Weights of a small mixture-of-experts language model, trained from scratch on English Wikipedia: 37.7M parameters.
Below are experts of layer 3 (counted from 0) of a mixture-of-experts language model. Rows are named router (the router's row for the expert), gate (a neuron's input weights, with its number), up (a neuron's input weights, with its number), down (a neuron's output weights, with its number) and show model dimensions 0-255. Each number is 128 + 32 x the weight over its row's rms, rounded and kept within 0 to 255. Numbers have three digits each.
After each expert's rows: "gets" lists some tokens that make up at least twice as much of what it gets as of all text; "comes before" lists some tokens at least twice as common just after its tokens as in all text. This comes from a sample of Wikipedia text that the model never trained on. Tokens count by the router's weight.

# expert 6
router:153106082092104159108057143134169143117080094076147145110096109130179137124184154090129183163109130116157094179094139134100145097106172160128165144147076111163156184083130094119173111107185137122101144119157156095125111175141142189107157143100142182151110100097056135145080142139149136145118132137154183119085090080142151123094141098076187086115102123116158185127160060130143125102158098158105153109135105155089156157101158098078150142124168106125074099083164158087127142103138091168114183129158108198181133064127161176194098155194118079125107127124150159066084117113061080142157113163066119152155095128094111160106134128150103092165137061072123154131119124092171151137108136070141123121112144049165149133111140155099151136151094146172161110080113141104117131179062158
gate10:130182194109155086138169152173133086163084138169146129156115056195093070097179125108127157124098101193123137178132164137133191049157088093130125121162101110106099115135126161118175163119082178133140128092153104132120109136210138179158116130138098096111150188162182174178135113110148122170177169120105132121145118133185190197071153084133152140131110100128159147090176145094155123087183197153146091117184114101110155139170193179114116082153198112101127174146122082144145107179132121107129104122090105123082143105146184065125166119106088124165087100067114089058101130128104090142136166149137101128145119136130123126123082137115112111111127108102066121168090105178173156107082127155148125111096136129095120126073095136125137142093094134139173112129132112088112185100128090
up10:132131116170151187091105152119142106213109184154093099057088113192125140100148148068129096132134120166108159094159122103146154106147128050101079147123148060090097131107102113126140132091107174147126134129127152186187104137190110168114144117083103139087148152168206122144151182132135204182122167108155124123158105124188129126087165124144135149137095162105121127128187157163131124120161176110132096103141126082100137171163158161076111132136137126155138161134136073142131137129153145147086090161096146113095112084104156106123108119143143148169118132144143140083156175143132082175176168078184145133173174158138117144127131104149105090083136145108114166132040127065177203123072115209120184124091178136120061082098160173131145112092140147136127179081085117113195129131133125
down10:147171092157112090155204125138169126123117108149111141111096094107183165115142174121078063084149146111115163060083122160119072166079153114076109114121125183091121131107098108160180143151122176140116138134074130077177156169182134132106129088142135162092131105179116198170125177171140146120101137088142160142157161165155164115087134185129090108138101129112131108142111129164102099171149103125162115136109117031132096135136166180132085130108104133146123129079130076161042198147090138135147132115130101145173165077101109143079158153111152117170129159068138116089112166099104095130096138167131150157137123141149117114118169135128097098139137163143114063169059161178187119142115187118132187129182098134074202087100125150112179082079129110084116168169132090136134105078165129
gets: "2", " ", "|", "-", "==", "==="
comes before: "0", "1", "2", "3", "nd", " States"

# expert 2
router:117131135109096068156181118152093097143122147140126177154153078167078083111103147136110161176130183183149123109141119142094108134155076176087156172147139159169109166152081088117135098085090070164145103102154087165103116097145076109173195151168159162116128159109188099134129084133104128142094162129166105168156098140128135170102086161185101175121136115106094152162107191067182142162141199139194144081132150157166092077116112134159102125071132173148083147092100133124153118142141065123132143133059159103121076164175156097131156149094122164137050133157112157134193120096092099154103128142192155161123093081130113155133183162105114128096117136134109162157174142105155192143070096091106102112118149121145088177138128123152189149094124066121087091079109162120133084105108125
gate7:127100102174144178079108130148107125094182122121054123130128148148187121103147144094149114135176081127149090153101136131092085083075087079078032107075120136179151144119083085153113166106119107162131130060083149089154148130132130155131129127120127140107198131106152081097142134098123094152162097143112101153142176159159124103095140117110107056149196175112088121193188122147122106184121107162133107123178172126123139154179112112149167109175135082122110118125155176087160131166156154182096165116086127159096104163118073104125146089160139142148094063139157131119105136096130181203108200169101143134126175158101143128140127129120135122138126157158148131117098106124152132101109065135034111180114156113088115115093221089130128126116097162143157108163123146081180058164168128
up7:153093091105071188156098096150113128131126130154156060136109124161021166131159101172058132134125081129171137166113166127154117093113120043169089118135179115133204165152167100079165210073179134127140146161098119164120136146119137149134095104144113157141104135124107168141117176121077161142121119124151133123178168122170143113147150158133135146141156180149137161151120167103169143105088136075126215135040129115100142125160053149127113165109152080138136168114192071186163164103106102127193112173139132158137099074099111118129156128126102136139132169137078111095120170129139127098177124101137056177148099111171136091077113147103125135097164100167113124120133130067101139102157097161143126109161154119119057064140108125101133082098127137160160088109206143112121116134138100
down7:124128082202117110152102183146156078181125125075158104174122163114128097124121119079097104165132130167136174096141152167089086164085132180136119141086118126182164153112154114086142153194208168190190118115109100101161117126142145109081125159129140140093155104165159122142136120114108122093127114141073199198125166114127169117170077133099154148154147111149139135107053100101131109172157148152111151088072166127096119158135111149085078090120131146073104147159174143133169130052142139154150116097147084196119090153086062173121181124139138175087130129176109109159138118130135124108174110146199103136120175115106149082078119126062107135161117136173087109157141158076092150179139136161129130130101089164080095117159111132117123157169067138126158147084167073109169170128115200
gets: "0", "8", "6", "4", "9", "3"
comes before: " |", "0", "8", "–", "7", "6"

# expert 3
router:108102140138124130135111097152149097112153223111101146135134120215135142144167105191178174133101100168124113155119135109088145182062147112071113121123110132124134137113179090145126122112175093071174177173101121118100170139139141159131078131129081102093199133116084171196097090105112154133124166130155166064154154169136180090097122118135089112168157139187104164161144120171121139137143105083138118165153095130068082157185135087130127144132103132185139153113104087125108109097106097097131128124149160140107093153110097127179103153187164142135182117214171136136144134139153198119190104121138162133071149125159119137135190114108139090141114113150176088164099193138152116156138082061072064148087074155077164148088134100133152184115131169140130171133142106167181135169100136
gate12:132165139177105082135122178133154151140113107208128105068128207111094098185195083117124107096109195110132223157134081112119147087090155089143147156081161126082107095105181086142152142152142156113087114105133035105103181074107152132121124103127168129183138112110117040093088170132102087092171165076113148128126100127159143184110149116164162137075177152104142130136106154103148150127112163109108115089131100115140128152100091138116169193112110135131119167165132140143159081102093051133186164166158159079088143167139155111067155134096118088127118123118146135174147150091159125138140114122179095224107132152141113175149122059092109109090118150074097178151077119190149093106112099106161122137117087124121128142168133156126136176125080113118120158106104162124122133126106115
up12:120129118156102192136098158149146130149092164160104104066169083160070161152104139128103132149107115125076172113094105158140109144096083081148170160142191162081065114155104100110108176133136121157121114084108097179102100169158129141143097089159124182087149164152062168123063126196125082130131168134157122179102117095122060133101111155083087105098176161141091154095165125109170164107146084129106104111128100093073091095136159129134123111072133180170118179100062097088126163133139109029133163065107134094128136094165119121114143145158165120109104122123086169124167127139117120164158147157126141117128158125108183092103190173089153158157117120132104150079148153143097077114145112111125165174185152091051106156106087137106153177123106120136116160078189084098148203128158124
down12:149179202164150188065144156135146108084154110159165154163186135116104116129149154162141103103130161141123137134155153148176150115144181139170207139095155164116084075089143116091130133206126152138132127151103090157204146096163157140166134122108162110214079118066089097085117104057127071116154163175149142095110178220102079146134181183094114089129134107122116059127107147085125142143107181121119155102134126142094138112102115089092070063148118148141135123139152134176091135084091187104117132139106132147161170112094161156151163155161181108092106103178160184130179116117099145101118143146089115155133160101095110105168147073192120145154102109142127110103145080188092135154153116127142166138156112164163134147118189089131178142121101086099159124093067119133154129135130131
gets: " |", "-", ".", "s", "'", "–"
comes before: " ", "s", " The", " —", " In", " −"

# expert 7
router:141119138115154107162164128142078130105128160063151109184124125063163151140100203149208067141140140095132173129103030083107117121156138139094076148109098118116130116170108136168111154160134171119151095092160117126084039072169138171146098147145139160138130135135138093127109083075085096112095091104162123093204103141128147116144115127101151177113164099071101084067128087183101118097127162130175186138152152188154161128090134149144168154149141143108151104164079157117145083126114142148110109170165148132147135104178169084041094100152152133122140163149087099178098146146098133171109137107159100096143112125164051088134088126138074154153158155120133138059122116161125128082178183126085114112101155146157061127160138122110113141119177173160082115160117093124135110111194156
gate7:074133146162181144155206157167097167090202152183131110109074147146184154089094086159124159135138198129118165083180145108081144097120132112102136083129175170109105111163100148116185074065151141083097121133157142127136136109156158097117058192106116054095183102108128060118123096134138153079159180109097106133125108145113152127159165094093077143111081129159099140129161156104095092126117125124110113187117147147138157077165116088149136160098160113087083124161132130126147177183138119128123161129097154167109133163188159159117127126146166154139164127169098147147128145129121118114111100156100148175130140082080091154112100109107137114160046148148126092134108125114109193131096149131058191124218149064104111116169133088110110189058145160108143167132132133099158170095096140
up7:060144146171206097127110112183149110166116155169125156087187103115168134093089102108148133101135088125152135130116178133155063095115158125109139134158130165175127079069130108108112080073169075098116072103135132119145165151128192132105147167074133090113181103198100113157165067065086122079125091179140117128141106147121114157107163124146130116126101093133163124115125164152147121094113074127126103170098152140067132094144124160164138107099150092122128167141171108072142098110177127084134086200072087131057164146158112105120134099105184107200110198184108137094094137189142153172115106124073142109103126168088161178140131093120088164183087146122057131108164163124084152076150128086119125106163101087087136135137102133092136137135095124138156087136103168112131177105150169
down7:144099088126138137160137123163113111086115132148128130071171196198178142155171065108191200127168143149117124116105163145138126106109069116118152112152127137188074083143093074193118093081122112103119097134185164081096097095053127174138180123112092154089173079119141053146117070117129193137085119126090164132144130141109143113165122120122172168090165168156172117147137084095142081146136169159115148145096224156127158130085140154159172131102117112116131114207071177139113197134118126107085101126147078158130160129183119117107114123117103191118097146172112154108142156078105070130182129106126101145120152158208146153106143123106095112143119146083114153098108140121132130134092193114146102063122119100093132104152131110122122152102151172141101138157076106125133165169199130
gets: " in", " was", " on", " is", " by", "|"
comes before: " the", " a", " in", " by", " to", " on"

# expert 11
router:140153129117158081120127126095098167130092156082169123164108159158189090169078111129111135082198120096178164169140120160128089117124116083147184132126197045161166092161165174150100132107132158145111128145137126122153131129141177154140141091068151104186151112125143144116185144108088103103096177149058088138153068049174119123159134128093173124089118147120126165090114111097139161151155107079077113130127176063135114159135160088158061079176139141067137098162124135140096103104150104171148120159110086093136109078090168130148134123096102086189175115089173125090155133108148170113127148135139109152110146163110173078139070097070156104103086138160103178114142113113125106124074141148122156144134047109170108148085148053110156125122093141180145129094089159145076133101135190
gate10:069150125129117125135185126172090104136092173143070160162068194101166151138126129189154132137150118156085091101075112085089111140139075116147131146154143111182131081081143102104150107082095068187182113123116083120102140149165130127126098131075108164138111110166068129079130146192154111137203094136159063140094194105084113116059123111160041107074191121138148130067114092096096048187147118142113153119174143109112109075096088100103144164164125157095130161197123134079133118120189139122165107130158149135174099122130155135160147154162129129126110072170127203092115139187142092131144155119094127149137104175122065184084134103105166136138073131131150138131130135099067132117132158141157140088134124135138089146091145146129135092104082139119124155156150117110178146125134069
up10:087097115130194158180091135149137127115094085148200091082151154115109126110145173105086123154148131087153146134134126098140164153099146179080180145141159080164159096090163146162119082107102190142214136114140131134094076140111146121160119139174084154113106170146142185123127085150135172089118117102114099107053139070184116158129169165155146151134106086170157078160137078120174127134179103194128156164109130083118116159153101122133113158114091083152135075127100105077073175142151156180101126156109059175184117113120152118083068114092161111205113190149114091178137117150167122115126123138184139098087117116114071065152123165156121169110086087066061114106128128138130171125123106099179161180126127117108180149117106076146129107135160147128170141133107129163133150156088161
down10:193123167144129130134165170133115147156099129174153117175092136084122102083142113158129092214130172108127174114101159186127164076112095086117110138116143094111060135059085124109092160136109140198168121113117149132120167113105122130125097178133115077113096146101098153133153105157111062164156100165194105114126113116068166163126126087101128102159183067118106124108159078090117125091132052154134118130147098121177139146082140140112069125177134175098129138172199114096080161137087092132133155074155094079133159173155095161240125181125106162125163165157129102140173125174128076140168099105148156107085148147167146168104130130065124170138104144149105186179096117129142141059143136130125091131124125164103153139071136069138122138167186080129132075133148116133117137173147127
gets: "\n", " (", " and", " was", "==", " –"
comes before: "-", "|", "\n", "==", "The", "==="

# expert 4
router:195167183124165104093038101077170094172141126091156050118129083114089154123108154130116049112126173096147153069161116160139129121130203153101130147093111141101184123102134154091094115125169126165162095104134122120142183151140128112135084132125104117105095134073150130126100151115151069166125092087138168090160102166129095152140151109148120154141119067153130129133096126166087104116150142095114120181091166094109126066114101098079152156165137137062079123195144105142084087124101152139202148148142096128141087108107108178101136121105114148134199121115122065150104146145156146097143067105123093111157176086129113085141118138154087181138122139108107083150063141121126099161103124190112132135150220108124120132173137089055146071154192156169157108176131101113100120118067167
gate7:175153118109120107136113138152132109160154128133115093114096152160107130081194128139092136097174131116135191119174120141109130185147127094091149075156139081184108168097182109092109145152102079124123183143142155095087152124115098072164115089097148157107146167128116053059132133104179135128150129168089127160078194084090155135195167135122152094114098169160120094149134170143138125110120154140146127124153132057090126131083086135134093115218103190169149126134183153113139140167150183098101094098169129139122158116114167098149191081092150185119128085127102086201083137123141154117121114145074199133068084129160109110071086120082137150115067093107120140113085104147163165127152149139123171170123156181121087154080159071118104132106063134099126139140046110142090138166107121
up7:178069134129178105154089126136158191161141162153152138175173130126144142114168172161090112100156149140165217111145074136138170160165126101117102165134166078161122160147168144157143138157078088126122194066147140080123145090158160103093134118146140123088150183130110079080172109112077148088171108096076068130069188143085076127189138094075075102119145121142106138149199101130190134103118075147120098098142111134147096155137133195091163131173117164122121101091081151150145096152153110147168133111115172183146101154174095133075118075132167122151151128097140098119148178093106099132102177142158162183074118136159165120130166181136134111137085085133179144102099081117120102172071114153143112113109105091100066125107171097149100113142096105101168140094130069102110101160101114
down7:152121140158104195109136144165135141082147133142067131111131120136146194141136089167115136104169088095067138180084129076096065106036112103112114121142158137178119129137147125168180159122100122106151124139155075112088129136181110166127178132140156170087172170145078174111137187122111109110046089147124082151125072130071146142174113154142092152104115063146134161134143108141136121145091159103107075091084069118087110129095127185049140128128147076185080145161088175116145103125118139127120083136168092149119115173135162163103106154118180091106171143123118096191155146140113147131100121145090145185155075123146145093159141163074120088110077155154107154112144182136149198092141140129098120160145150109134130081098129128121209136184154143115101109128082074087112214126153112
gets: " ", "1", ",", "2", " a", " on"
comes before: "1", "2", "9", "0", "3", "4"